config.yaml
experts_per_token: 2
router_score: "sigmoid"
attn_scale: 0.125
parallel_block: false
beta2: 0.99
Below are experts of layer 10 (counted from 0) of a mixture-of-experts language model. Rows are named router (the router's row for the expert), gate (a neuron's input weights, with its number), up (a neuron's input weights, with its number), down (a neuron's output weights, with its number) and show model dimensions 320-383. Each number is 128 + 32 x the weight over its row's rms, rounded and kept within 0 to 255.
Before each expert's rows: "raises" lists some tokens whose logits its average output raises strongly, later layers aside. This comes from a sample of Wikipedia text that the model never trained on.

# expert 8
raises: ",", " and", " ("
router [157 133  89 146 208  96 127 107 213  72 135 117 145 119 170 126 127  36 172  65 104 122 148 141  92 153 176  94 142 138 173 117 160  92 109 109  97 138 104 143 103 130 124 112 101 142 130 153 149 146 149  65 159 163 137 171 158 151 173 135 109  97  53 151]
gate0 [107 132 141 128 157 165 185  93 155 118 212  96 109 175 156 123  58 124  73 162 123 128 144  65 145 140  97 129  91 107 116 131 112 140 163 149 168 131 150 107 110 164 119 182 191 191 142  62 140 115 183  64 121 123 125 130 152 147 130 128 148 145 135 146]
up0 [166 122  87 125  95 168 142  49 142 155 118  79 135 125  82 130 104 129 150 117 136 135 104 136 106  88 135 112  78 152 113  30 132 124 169 137 121 140 159 114 122 162  73  98 111 119 139 163 131 124 159 157 143  99 122 125  73 187 171 100 112 171 130 128]
down0 [ 75 125 168 137 139 174  51 126 129 133 145 114  91 147 140 124  84 115 152 140 110 127 109  61 141 133 130  95 127  87 135 127 153 158 177 112 119 141 104 122 152  92 168 100 121 186 156 108 137 119 123 118 131 168  90 131 176 142 164  73 126 198  88 173]
gate1 [134 116 144 145 134  93 221  75 183 112 186 154 129  85 112  97 148  90 143  82 140 126 134 125 124 155 136  75 112 117 116 106 112 154 141 152 164  90 122 164  79  97  89 104 150 173  99 174 141 109  88  83 185 118 123 162 150 115 128 108 134 169 130  84]
up1 [120 140 124 158  74 166  79 128 133  79 121 181 113 164 148 150 106 141 107 127 158 121 198 158 109 172 142 102 136 132 111 167 140 120 123 119  39 123 151 185 106 123 135 124 158 154 108 153 161 121 220 120 138 133 156 185 117 121  98  75 105 123 129 123]
down1 [168 127 127 150  50 177 146  61 164 153 160 135 152 130 113 133 155 164 113 137 128 175 152 131  92 156 122  80  66 166 120 144 150 126 146 120  96 157 134  97 190 118 116 138 148 168 103 165 139  94  89 146 124 129 146  81 161 152 124  93 126 134 158 102]
gate2 [140 111 187 169 189 146 141 104 153 144 107 139 167 129 119 178 104 123 128 112 101  84 123 138 139 106 160 112 108  84  65  86 109 136  78 111 179 143 199 152 179 136 122 152  92  91 140  83 113  83  98 101 159 135 149 142 159 148 186 194 154 140 108 112]
up2 [175 159 153  59 111 166  78  66 156 119  89  97  96 107 107 102 137 153 139 170 125 128  62 182 149 141 181 225  88 177 114  82 129 109 166 158 133  95 155 100  96  94 129 126 111 137 192 121 140  85 133 121  83 115 115 140  98  65  87  25 182 114 120 159]
down2 [146 157  96  98  84 179 133  91 195 137 151 100  99 162 142  52 195 148 162 129 108  82 164 175 129 113 134 143  76 141 119 128 161 140 120 123 183 149 169 123 142 144 128 171 134  87  78 152 173  95 134 105  85 164 120 125  72 174 108  92 121 129  98 152]
gate3 [173 116 114  92  60 135 144  85 173 131 123 159  68 130 117 128  78 148  79  86 146 188  92 177 102 120 126 132  69 140 135 154 154 119 100 144 142 113 132  76 120 193 153 125 128 184  83 132 143 117 167  98 108 108 149 117 172  95 117 147 133 147  82 181]
up3 [128 155  91 119 204 154  70 172  80 146 134  61 139 168 104  78 112 127 131 162 144 112  96  93 124 133 141  97 116  90 141  87  74 145 118 118 119 124 109 110 151 106 144 183 131 115 114 149  71 104 135 151 144 114  56 190 177 155 147  78 165 134 190 178]
down3 [114 137 164 129 135 141 142 101 165 132 165 124 107 154 136 184 133 127 102 190 120  76 129 140 129 115 112 170 132 102 113 111 103 113 213 118 116 153 142 172 134 160 188  92 161  95 156 160 156 111 114 150  92 109 150 118 105 127  94  84 101  88 143 163]
gate4 [148 129 141 145 129 204 117 115 152 153 118  98 115 142  83 106 109  89  79 137 114 136  60  87 138 126 120 120 163 122 169 149 147 139 118 120 127 145 114  71 130 114  82 100 129 122 137 119 129 134 147 180 121 157 109 165 188 184 197  82  77 229 117 124]
up4 [118 165  81 182 124 175 137 154 186 105 143  92 167 118 113  99  80  83 102 125 101 149 123 119 122 122 147  48 103 128 125 178 116 151 113 140 103 128 101 103  96 166 128 104 143 102  65 107 178 155 151 151  95 118 126 113 169 176 159  86  83 129  82 118]
down4 [149 133 158 122  81  89 166 123 132 135 133  78 142 189 129  70 159 143 162 203  94 121 107 119 104 160 181 161 111 161 151 154 115 132 126 138 116 127 180 124 131 170 136 146 109 124 160 100 140  84 114  83  98  99 124 109 164  91 117 130 157 111 126 102]
gate5 [155 113 135 182 152 152  85 133 110 104  90 160 107  97 141 120  59 122 128 123 154 173 143  95 142 163 132 147 118 147 130 116 212 106 119 111 104  91 168 127 123 117 121 134  80 149 150 125  67 145 139 109 100  54  63  96 162 150  43 111 130 136 151 120]
up5 [117 139 141 125 134 114 174 112 137 150 189 100 136 154  69 124  83 165  48 152  94  60 136  94  93 133 124 145 133 103 140 190  86 119 122 104 152  74 136 132 162 103 171 187 143 154 120 104 155 150 147 161 163 173 155 106 130  85 141 121 149 145  90 141]
down5 [160 152 172 167   0 131  94  95 168 119 159 159 121  86 134 171  95 122 167 156 145 154 102 115  86 134  97 108 158  90 120 146 127 106 199 128 142 153 145 154  88 101  87 131 156  86 155  76 179 174 121  71 161  64 136 144 162 121  81 197  74 122 112 110]
gate6 [162 112 100  88 194  63 102  93 114  89  83 164 110 116 161  86 108 150 116 116 114 127  63 147 119  89 134 176 171 137  94 172 125 138 176 132 130 142  85  67 193 120 158  95 157 123 164  78 137  78 119 113 211  96 175 174  99 127 153 138  85 135 125 164]
up6 [ 98 130 108 104  72 118 129 170 137 171 166 102  91 146  99 149 124 156 147 125 133 129 187 154 108 167 227 164 124  82 114  87 154 163 104 149 143 106 155 160 109 124 152 118 105 135  94 165  72 126  86 101 111 129 101 100 142 106 146 110  86 151 128 149]
down6 [169  95 132 115 118 119 106 113 138 173 167 126 124 174 141 117 160 133 133 160 135 176 142 121  93  50 142 141 130 115 112 122 106  94 195  97  82  73 112 122 222 151 154 124 127 107 153 136 122 189 132  90 159 160 101  82  87 110 117 114 121 111 161 120]
gate7 [172  83  79 160 116 130 116 143  83 101 155  87 119 178  94 179 153 114 140 106 122 115 131 121 129 166 113 102 117 125 155 125 119  62 179 110 115 110 120 128  92 160 110 118 101 131 160 134 161 124 184  73 147 178 127  90 112  49 114 162 119 171 125 138]
up7 [ 60 182 147 171  74 115 124 153  94 126 105 146 219  98  68 153 162 159 159 108 130 129 137  78  93 156 148 115 145 156  53 137 168 145 136  96 135 121 134 149 119 117  80  82 116 113  98 127 116 134  74 122 138 130 133 162 165 197 145  88 100  75 117 169]
down7 [ 67 131 110 121 187 115 174 103 155 168 110 139 163  99  64  98  99  92 132 142 106  76 154  86 113 116 120 173 146 135 129 105 107 130 113  99 132 105  84 111 125  78 105 122 124 120 152 101  97 135 161 142 168 175 138 156 136 136  98 186 101  69 129  52]
gate8 [124 103 114 114 170 154 113 126 168  90 171 138 143 162 140 102 115 176 111 156 169 180 118 142 145 116 113 149 184 205 184 123  89  99  60 160 166 100  78 121 117 123  78 130 118  80 132 134 172 113  99 120 110 109 130 119 167 137 135 101 175 140  72 171]
up8 [114 123 147 161 178 108 131  99  85 113  92 124 154 113 185  95 189 120  98 113  89 141 130 103 150 134 105 151 173 141 131 142  45  76 141  83 154  99  70 199 125 178  86 118  67 131 130  30 131  94 115 124 117 191 166 117 142  78 132 105 137 122 115 131]
down8 [122 157 184 134  79 129 161 137 132 140 118  92 143 113 140 161 129 116 147 172  99 112 105 156 121  64 100 144  91 165 167 136  95 104 147 152 155 136 113  90 126 122 127 110 120 161 143  96 107 106 140 120 122 103 114 139 173 191  88 111 166 159 135 126]
gate9 [143 157 133  69 145  98 124 154  74 170 158 166 137 113 104 156  96 170 133 116 158 121 154 113 122 117  83 100 101 118 173 103 118 112 158 205 119 114 112 167 102 132 119  61  74 122  91 144 119 144 155 147  33 134  98 158 130 134 116  79 117 159  92 121]
up9 [138 136 153 148 199  95 117 119  77 156 169 141 212 145  79 125  60 146 137 104 127 112 156  81 111  86 181 119 159 115 163 108 139  95 114 129 123 114 100 171 147 116 130 130 148 137  83 125 176 139 192 105 161 168 193 168 162 110 133 124 154 155 101 109]
down9 [ 85 113 160 177 125  68  83 137 138 121 155 129  92  92 112 142 188 197 103 128 118 128 143 113 145 120 126 159 100 136  98 123  98 143  88 160 128 104 116 136  85 146 155 121 104 211 178 174 110 156 105 177  94 134 147  73  95 163 117  94 107 140 133  83]
gate10 [149 193 146 121  67 151 130 113 159  98 117  73  56 100 154 129 167 102 120 132 144 152 126 129 112 106 130 138  87 108  85 170 106  65  99 109 183 159  97 148 152 125 151 135 111  97 102  96 190  87  90  80 141 106 148 129 124 130 166 110 160 152  99  82]
up10 [129 137 142 124  95 138 122 102 108  98 137  47 188 151  65 176 105 113 151 165 112 143 138 155 116 106 170  75 171 168 115 121 139 135 116  64 132 161 188  90 121 151 118 165 105 180 148 138 125 101  80 123 137 116 158 165 139  99 166  36 107 116 133 143]
down10 [ 97 165 108 160 142  95 178 118  82 101 147  79 168 109 128 167 157 152 131  82 135 153 119 142 149 113 155  96 130 198 146 106  93 187 165 108 134 179 119 143  95  94 130 104 101  80 105 135 110 109 164 142  95 162 161  95 127 155 107 120 121 106 117 203]

# expert 6
raises: ",", " A", "-", " and", " (", " C"
router [126 113 110 137 164 135 115 133 184  51 120 134 147 143 133 129 101 117 129  76 115 106 139 117  65 100 183  83 147 134 192 131 135 124  83 162 101 111 130 118 136 121 128 161 148 121 118 136 186 142 134  78 136 150 147 182 134 155 158 148 118  90 105 169]
gate0 [144 162  74 129  85 125 134 131 188  80 202 115 159 220 190 153 120 154 163 118  67 124  80  95 197 166 144 133  82 148 137 137 123 131 125 172  77 180  99 109  84 176 162 161  86 123 133 126 177 146  63  88 140 158 156 216 126 126 127 120 141 134 123 133]
up0 [ 96 124  71 120 181 111 176  82 178 118 149 110 123 147 130 114 157 111 153  64 118  97  82  63 125  76  74 133 123  92 125 124 112 153 165 156 108 133  55 107 128 140 140 125  63  66 144 236 138 143 109 137 128 158 131 158 146 112 134  98  97 129 172 101]
down0 [119 118 107 157  79 160 144  79 115 119 144  81 123 149 109 180 176 129 122 157 149 109  99 134  83  90 113 153 115 139  96 178 116 112 101 138 117  82 134 179 177  79  94 184  26  80 124 100 144 131 146 133 153 115  63 139 106  85 159 138 170 124 191 106]
gate1 [131  84 133 156 170 110 145 134 133 110 145 129  85  71  82 132  67  92  97 165 163 121 181 209 163 113 106  93 200  96 117 157 114 119 124 169 113 129 109 114 116 138  45 160 133 149 112  88 109 127 124 135 125  85 115 152 100 201 103 137 141 135  55 198]
up1 [165 147 126 135 125 121 121  51 169 154 107 101 169 146 151 131 105 142 156 128  62 119 126 122 120 122 148 154  69 152 151  88  99 151 171 134 126 105 130 158 130 121 128 118 160 158 121 138 175 118 100 138  68 125 135  68 107  94 148 151 155 138 158  86]
down1 [152 130 122 171 174 153 138 188  57  80  63 128 134  63 107 111 120 163 134 153 165 115 161 108 143 150 105 157 153  63 126 136 204 120 112 119  90 152  96 163 122 116  98 138 154 169 143 103 136 155 134 153 134 107 172  94  98  98 151 137 116 196  99 138]
gate2 [121 143 137 158 106 130 172 198 132 139  48 153 123 176 114 180 150 209 128 116 153  72 124 147 124  79 112 158  85  88 134 188 117 116 113 124 126 128 138 153  99 116 146 141 102 149 172 117 140 100 133 146 196 146 138 180 135 169  81 131 100 185 129 103]
up2 [115 120 160 181  65 104  92  70 165  94 195 203 178 120 149  59 151 130 138 147 143  90 127 100 120 151 148 145 120  97 149 169 126 150 128 218 109 153 124  95 151 153 173 136 120 126 135 108  90 144 118  86 119 151 158 106 116 103 158 147 147  86 169 148]
down2 [ 83 138 115 107 108 119 146 106  88  97 162  78 120 169 151 155 124 149  65 134 183 147 137  85  74  73 159 155  58 147 195 142 122 134 145 113 184 132 124 143 150 127 138 155 119 117 192  91 144  94 111  15 174 126 103 132 137 145 146 158 120 121 144 128]
gate3 [142 118  94 126 149 107 149 108 153 111 124 119  81 129 121  64 130 161 162  81 153 149 102 153  75  77 123 101  94 101 138 142 122 114 149 145 175 118 179 156 145  76 113 178 143 109  84  79 151 163 121 148 111 178 169 154 114 115  86  80  81 148  77 154]
up3 [150 120  98 104  97 152 123 122 178 143 100 120  86 104 101 139  89 136 151 121 153  88 134 104 142 158 161 164 150 104 101 119 154 112 172  96 170  84 100 150 127  59 107 119  75 125  89 101 150 118  83 176  80 156 133  96 198  96 107 141  74 156  87 123]
down3 [137 115  98 107 175 134 132 113  99  70  64 152 115 112  82  39 161 178  85 104 103 129 131 107 122 133 150 122 107 149 125 139 127 168  36 118 144 106  96 128  95 156 118 116 171 150 121 169 184 156 112 191 162 157 139 143 176 116 143 118 113 123 173 168]
gate4 [ 95 115 200 137 162 145 103 101 158  45 160 182 207 140  65 137 130 139  72 176  98 120 110 147 113 134 122 169 172 166 118 106 160 110 145 162 116 140 160  86 164 118 144 196 203 160 103 122 136 134 136 145  57 124 120 132 123 145 144 156 106 163 131 112]
up4 [125  57 153 143 149 143 135  95 145 111  51 138 124  82 143  86 176 147  94 150 177 142  91  84 160 103 127  97 109 199 162 202 160 162 156 161  93 125 127 105 122 162 170 140 110 132 139 153 180 170 157 133  98  95 114 126 103 165 156 120 194 150 148 159]
down4 [108 108 109  68 104 136 120 135 126 121 119 137 130  62 131 125 120 137 187 118 117 123 133 109 186 122  69 187  97 163 177 148 135  85  87 158 178  75 152 161 103 125 176 133 154 122  60 106 129 136 140 150 131  99 157  86 166 119 103 134 119 137 147 109]
gate5 [103 134 108 139 139 105  76  52 139 156 109 126 109 197 119 103 125 163  95 200 115  52 104  70 122 173  83 166 103 161  83 167  94 107 119 156 125 200  95 117 153  95 168 139 130 122 113 161 107 139  72  84 177  71 115 173 122 147 185 106  88 152 139 149]
up5 [ 52 117 131 108  99 131 124 126 134  74 114 196 133 139 114 131 123 135 173 144 154 116 140  90 174 174  85 158 130 192 171  55  97  84 114 142 166 169 123 127  96 141 142  96 213  79  33 152 148 136  77 120 152 153 132 163 142 153 164 167 121 141 155 134]
down5 [ 93 140  98 146 123 116 127 177  95 112 158 148 174 106 108  90 187 120  78 153  93  90 128 114 162 108 124 137 155 133 153 132 109 182 115 108 187  82  76 156 128 139 200 143  98 105 123 152 141 161 130 137 118 144  57  56  97  79 179 108 118 100  90 120]
gate6 [ 85  98 145 124  61 136  91 144  68 138 131 157 178 126 102 116  89 137 137 149 144 150 106 142 110 135 174 143 103 155 113 166 108  84 140 127 153  93 122  93 124 122 105 138 143 121 162  92 108 104 132  95  75 160 128  97 139 127 185 143 118 132 151 109]
up6 [140 141  98 162 147 160 129 115 183 135 130 107 112 134 199 122 150 144 115 104 148  46 190 132  81 182  72 112 178 168 153 136  76 141  83 102 105 129 148 143 122 144 185 107  81 165  97 130 155 196 139 149 128  82 124  80  77 113 126 114 130 129 123 126]
down6 [115 130 107 184 148  68 126 160 131 115  99  47  64 135 124 107 165 105  99 144 170 154 134 153 151 107 157 177  97 167 111 179 160  86 106 135  79 147 123 130 109  65 162 160  81 129 147  83 153 137  94 104 112 124  55 145 136  93 132  85  98  66 104 133]
gate7 [135 140  81 126 114  73 123 154 126  16  73  83 141 139 148 119 153  62  67 117 134 106  90  98 109 112 218 144  84  70 100  99 130 145  57 152 102 147  87 175  85 172 117 111 139  88  80  75 119 121  56 115 128 117 154 185  93 146 126 161  93  90 104 219]
up7 [ 92  72 136 174 143 186 135 127 118 140 153 174 180 104 137 129 151 127 129  94 109 129 147 124 200 142  78  72 155 146 112 137 133 132 176 130 177 125 120 114 149  91 181 148 105 135 103 190 154 132 186 124 178 169  93 130 128 117 102  96 143 161 112 115]
down7 [129 107 137  47 111 122 173 135 152  94 129 118  81 107  99 132 121  67 111 154  94  88 115  49 130 179  89 104 152 139 151 132 163 125  64 137 138 154 127 208 115 175 207  91 147 142 165 138 170 197 155  96 121 143 164 126 102 175 157 107 162 118 159  98]
gate8 [127  57 153 124  87 111  53 172 151  86  78 112 120 109 152 127 133 115 166 112 125 167  85 179 157 144 103 152 108 118 112 121 149 101 117 150 107 141  77  95 152 139 184  76 178 100 110 143 110 102  86 116 114 117  95 145 127  74 168 144 174 108 177 135]
up8 [116 172 118 124 144 163 185 107 122 193 128 104 190 139  39 115  81 192  78  75  95 162 130 131  89 121 157 114 137  94 149  97  58 176  47 166 149 152 109 111 158 124 149 129 130 148 138 100 172 138 153 139 142 138 128 127 128  84 194 124 134 129 126 123]
down8 [164 161 143 131 144 156 147 131 141 157 145 127 162 111  61 119 115 134  95 209 146 161 112 155  82 149 128 154 147  99 175 133 107 169 139 118 153 153 154 126 123 138 130 112  92 105 126 167 111 131 156  67 155 121 131  78 126 109 138 140 128 113 110 150]
gate9 [ 87 114 132 163  83  88 155 109  85 146 109 102 146 124  65 131 137 159 143  41 116 141 104 153  21 184 139 138  96 112  92 125  41  80 144  94 130  92 152 129 153 174 126 153 116 111 169  61 159  87 130 132 114 135 168 118 153 151 143 176 108 176 154  98]
up9 [119 166 145 157 112 143 125 102 168 124 176 133  63 125 141 150 121 110 118 141 179 149  92 141 116  97  92 107 174 162 180 134 157 152 111 139 111 143 114 137 128 145 206 175 156 151 120 150 100 132 207 172 123 186 141 125 166 147 135 119 142 153 112 115]
down9 [115 131 122 140 161 160 130  50 188 112  91 111 124 132 143  49 137 100 179  53 153 144  97 137 117 107 153  89 118  81 135  91 169 159 120 198  70 185 161 169 139 138 142 168 136  42 153 118 136 149 138  17 132 115  87 134 142 155  33  99 202 140 174 105]
gate10 [121 151 124 105 146 104  81 104 127 144 130 140 127 114 140 110 189 126 147 149 134  64 123 132 165 178  44 138 114  48 154 126 139 143 100  99 118 129 109 168  83 157  93  87 114 100 161 120 141 137 110 121  83 108 135  93  87 118 117 147 143 140  83  76]
up10 [170 123 158 153 125 156 117 123 116 134 113 132 108 218 174 130 179 150 120 102  82 101 123 133 133  88 164 123 142 147 166 109  97 109 155 181  61 136 109 146  67 102 163 119 118 190 160 172 124 165 169 116 106  89 120 104 102 133 128 158 112 135 163 154]
down10 [114 107 130 115 116 167 152 132 134 134  91 121 155 175 135 138 154 165  91  70 139 140 166 144 106 121 155 133 108 131  79 111  79 179  83 162 109 112 171 144  54 115 125 142 152 149 116 137 139 181 166 170 150 182  89 108 126 160 157 112 153 124 141 190]

# expert 2
raises: "s", ",", "-", " and"
router [ 77 154 128 140 164 119  72 153 157 143 100 118 139 116 118  92 120  89 185  96 158 106 154 107  93 101 166  93 144 174 161 117 204 111 115 131 135 139  48 228 103 146 159 127 149 138 144 114 116 128 118  98 118 160 139 171 149 152 181 149 145  98 115 148]
gate0 [133 101 160  75 152  83  91  92 125 131 127 144 136 133 160 134  70 127 126 190 184 115 123 136 100 127  84 132 142 144 144 114 181 107 161 149  91 130 175 167 128 160  97 168 104  56 165 168  46 164 146 121 159  76  62 109 160 153  81 105 117 129 119 151]
up0 [140 126 102 170 132 146 163 147 163  65 127 157 134 162 116 107  97 121  81 102 119  95 167 153 105 123 204 125 170 170 101  63  64 156 190 166 126 111 108 105  82 155 120  26 119 149 110 100  90 106 114 116 141 137 167 195 140 123  29 110 118  86 147 157]
down0 [106 151 135 173 145  64  88 168 114 105 160  91 145 127 128 162 129 125  77 149 126 174 203  68 155 124 144 144 176 132 124  99 129 137 146 112 123 159 188 180 156 140 159  96 153 147 101 165  43 166  70 167 115 143  98 137 160 143 124 149 133  99 159 127]
gate1 [180 146 154 133 137  93 145 141 143 178 151  60  74 114 118 144 123 147  75 131 170 142 140 196  79 180 113 173 123 121 135 179  95  46 116 101  86 105 120 153 152 133 148 132 133 100 172  86 116 134  55  89  95 162  96 185 114 131  68  97 119 138 120 130]
up1 [ 99 111 161  66 128  82  98 112 204  28 144 148 118 144 151  78 129  82 129 106 127 104 119 118 161 116 105 168 130 118 162 131 100 138 113 116 166 145 101 126 167 136 115  82 134  66  56 136 156 126 121 108  94 152 134 114 121 123 119  71 102 129 106 116]
down1 [ 93 143  82 103 157  74 171 156 130  79 138 121 158 183 172  86 138  93 130 160  60 149 132 149  78  57  84 119 144 171 193  90  69  63  71 149 113 109 175 107 163 118 115  96 104 196 101  93 155  89 128 158  99 132 196 108 128  99  86 129 120 104 132 146]
gate2 [114 129 160 129 164 101 111 152 129  96  17 106  61 127 104 121  94 144 119  63 102 121 155 209 133 158 103 172 146 101 143 143 161 175 150 140 124 119  52 173  91 131 187 121 132 178  81 125  76 138 133 154 150  97 161 156 127 166 159 153  80 100 129 147]
up2 [113  95 183 105  83 128 128 136 131 108 112  95 107 145 150 131  98 128 104 136  82 126 189 116 132  97 125  88 195  79  99 226 113 109 120 111 120 148  78 157 157 120 167 113 143 128  64 156 138  95 153 186  88 140 109 124  77 131 161 120  96  90 102 159]
down2 [160 174 162 165 152 166 129  93 144 167 101 119 139 124 112 155 159 174 132 100 115  92 133 154 121 125 153 177 159  95 127  57  56 147  40 146 105 134 143 137 118 189 163 143 135 191 118 133  60 107 106 134 209 102 128 217 154 170  99 115 136 132 133 114]
gate3 [ 96  85 101 122  50 153  69  87 156 137 127 117 119 140  99 182 120  98 157 108 145 163 167  86  88 129 138 124 142 131 141 143 175 172 120  58 109 104  88 143 132 178  95 165 141 110 131 144 128 123  97 154 143 126  90 133  84 168 106 171 110 110 167 122]
up3 [ 63  87 140 126  81 132 120 115 116 141 161  62 105 102 105 156 162  88 127  98 133 154 162 134 183 147 163 143 168 193  89 178 120 118 132 201 115 159 188 158 158 129 147 130 176 193  78 157 138 190 124 142 170 129  72 155 110  92  91  90 106 110 118  59]
down3 [100 102  66 121 164 126 121 158 145 117 104 114 137 142 123 122  68 116 123 173 130 164 154 140 142  99  81 180  82 133 131 185 123 128 149 200  92  91 164  90 108 131 145 133 105 113 148 105 138 123 122 156 145 146 129 174  73 139 108 112 104 183 110 127]
gate4 [166 134 140  81  55 145  83 190 167 145  71 108 132 134 202 111 108 134 138  87 139 154 168 145  72  90 140 150 155 142 149 167 155 146 124 112  99 108 135  86 117 112 102 146 140 135 131 119  99 135  93 109 194  65 107 152 181 126 153 136 105 101 126 136]
up4 [ 96 124 131 181 110 181 130  90 112 138 195 123 150 149  73 158 147 131 137 144 147 124 123 157 138 104 200 110  90 148 134 100  88 174 140 133 171 115 130 174 166 122 144 162  94 181 106 179 167 143 120 120  94  75 119 159 125 133 143  95 113 111  60 129]
down4 [109  76  80 119 122 140 105 100 126 136  97 114  97 153 148 167 193 186  84 172  82  54 138 150 156  89  61 147 148 106 132  97 144 137  68 143 133  94 157 130 101 127 116  90 122  86 129 133 105 123 145 121 100 135 158 108 109  78 177 123 100 166 147 148]
gate5 [131 152 136  97 122 107 110 159 129 118  48 145 159 147 154 171 152 136 137 120 120 107 147 104 130 145 162 128 187  71  81 170 131  99 125  93 166 216 138 123 122 167 153 149 157 158  73 166 101 124 100 109  82 199 127 151 106 148 100  40 121 197 149 159]
up5 [128 128 121 133 173 174 119 102 120 101 160 138 103 133 141 147 130 161 108 124 128 183 100 151 147 100 106 144  99 183 143 118  95 120 181 136  46  77 126 124 103  83 127 126 139  74 196  71  79 107 106 110 156  91  57 128 186 112 137 150 123 139 115 109]
down5 [ 62 165 114  76 139 150 142  69  76 127 135 145 152 171 141 118 162 106 145 125  75 147  77 171  50 104 155 118 111 153 110 169 131 129 168  95  94 157 107 123 130 112 168 102  88  69 137  87  97 166 113 128  86 119 145 137 135 127 187 189  94 135 132  64]
gate6 [ 77  63 138 153 174 150  86 176 113 118  94 133 109 111 189 133 119  91 144  96 162 117 121 135 112  46 101  90  92  89 155 139  94 119 167 154  95 132 121 149 116 138 137 126 110 139 183 155  81 113 146 142 116 112 131 129 127 144 169 143 137 108  89 136]
up6 [138 162 159 169 131 110 118 129 107 164 136 147 139 153 135  81  68 119 129 191  88 152 195 115  83  27 186 213 103 119 161 164 115 167 116 120 122 146 114 162  95  75  91 115 141 111 157  77  48 155 130 121  91 103  99 173 136 178 115 139  81 148 137 141]
down6 [144 115 130 109 152  82 170 170  92 135 135 136 176 151 130  74  67 138 130 168 137  98 106 156 168 137 135  83  91 172 106 125 130 134  96 118  81 145 168 122 150  82 111 158 176 115 165 128 121 145 117 136 137  66 119 138  88 102  67  86 100 152 144 144]
gate7 [164  96  98 145 128 113 125 148  88 210 142  95 116  61 115 122 101 143 182 127 120 164 141  96 130 103 189 147 133 133 127 136 232 126 151  85 137 103  84 164 163 118 140 193 188 138 114 164 129 142 204 117 113 198  76 164 122 145 121 159  84 137  67  86]
up7 [116  97 154  91  51 115 150 174 153 170 100 109  95 102 167 142 138 116 165 113  87 168 133 143 180 152 103 150 180  91 134 123 109 130 135 123 165 161 132  97 128 125 128 115 176  95  93 178 179 136 124 143 110 156 145  94 145 109 103 134  95  68 143 130]
down7 [ 88 127 161  92 138 195 130 120 155 136 110  96 151 143 179 117 111 111 120 130 161 155 112 115 141 117 174 161 113 112 155 174 173 101 178  55 152 132 139 118 100 107 155 153  87  98 134 188 148 158 122  57 125  84 150 140 102  70 116 112  52  87 127 121]
gate8 [107 177 138 144 113 143 186 150  72 126 112 126 152 128 180  78  95 135 191 131 131 143 132 140  99  94 150 111  69 114 120 110 137 152 113 137  94  91 140 159 115 168 155  77 110 120 101 194 134 155  73 119 131 111 119 108 123 129 161 103  90 179 160 100]
up8 [173 107 155 158  80 139  92  99 170  52 103 120 143  92 139 168 123 120  88 148 102 106 111 144 194 119 165 138  87  84  43 121 118 160 181 138  76 136 156 143 133 111 116 119 146 112 133 146  66  95 101  75 201 130 158 149  87 120 168 125 129 125 106 117]
down8 [134  61 100  54 143 128 133 104  92 154 139 140 224 102 135 142  76 131 107 125 130 126 153 105  99 142 155 123 119 116 155 122  99 173 107 116 102 159 159  97 136  96 132 197 150  97 177 147 125  91 153 110  86 157 154 105  92  91 117 191 142 144  84 105]
gate9 [132 103 113 134 150 129 108 194 109  98 181 112 132 115 171 117  71 178 162 139 153 108 167  64 148 120 139  59 132 150 171  99  55 174 130  95 148 135  95 108 103  83 168  87 131 123 150 168 144 147 121 134 122 157 104 180 122 146 136 144 121 161 136  94]
up9 [ 73 124 138 103  88 151 131 111 138 104 149  62 106  87 251 119 155 155 144  78 146 164 133 160 136 106 149 118  70 132 161 119  84 140 153 188 135  92 144 149 141  79 205 132  69  98 118 121 157 212 167 170 138 123 189 134 145 166 129 119 114  77 110 161]
down9 [ 85  61 112 114 123 133 143 141 155  90  89 102 162  98 153  71 121 108 167 134 101 139 167  96 101 120 102 157 132 110 121  98 163 182 173 109 121 126 151  79 104 108  78 156 180  93 161 178  94 125 128 187 153 180  73 119 102 170 104 118 153 136 169 121]
gate10 [130 121 169 138 133 117 170 135  92 150  93 132  88 106 116  53  56 153 124 144 146 104 165 136  85 157 136 129 109 123  73  76 104  44 167  95 113  97  48 124 146  89 135 123 151 176 132  95 119  61 139  95 181 166  66 162 114  83 119 137 122 168 130 168]
up10 [122 142 108 122 119 171  43  78  92 126 105 177 119 150 115 136 113 135 148 135 113 169 156 145 125 144 198 187 195 147 179 196 150 166 106 129 133  97 141 122 158 113  92 115 147  90 154  91 117 164 142 139 139  98 179 102  81 118 130 133 109 131 105  49]
down10 [154 211  89  78  73  92 117 109 118 129  73 122 139 137 134 149 116  87 129 134 135 118  96 137 172 138  94 129 150 169 103 136 176 103 118 151 126 110  59 148 153 224 176 143 184 111 158  89 161 137 120 157 118 151 122 125 138 155 130 109 176 161  57 172]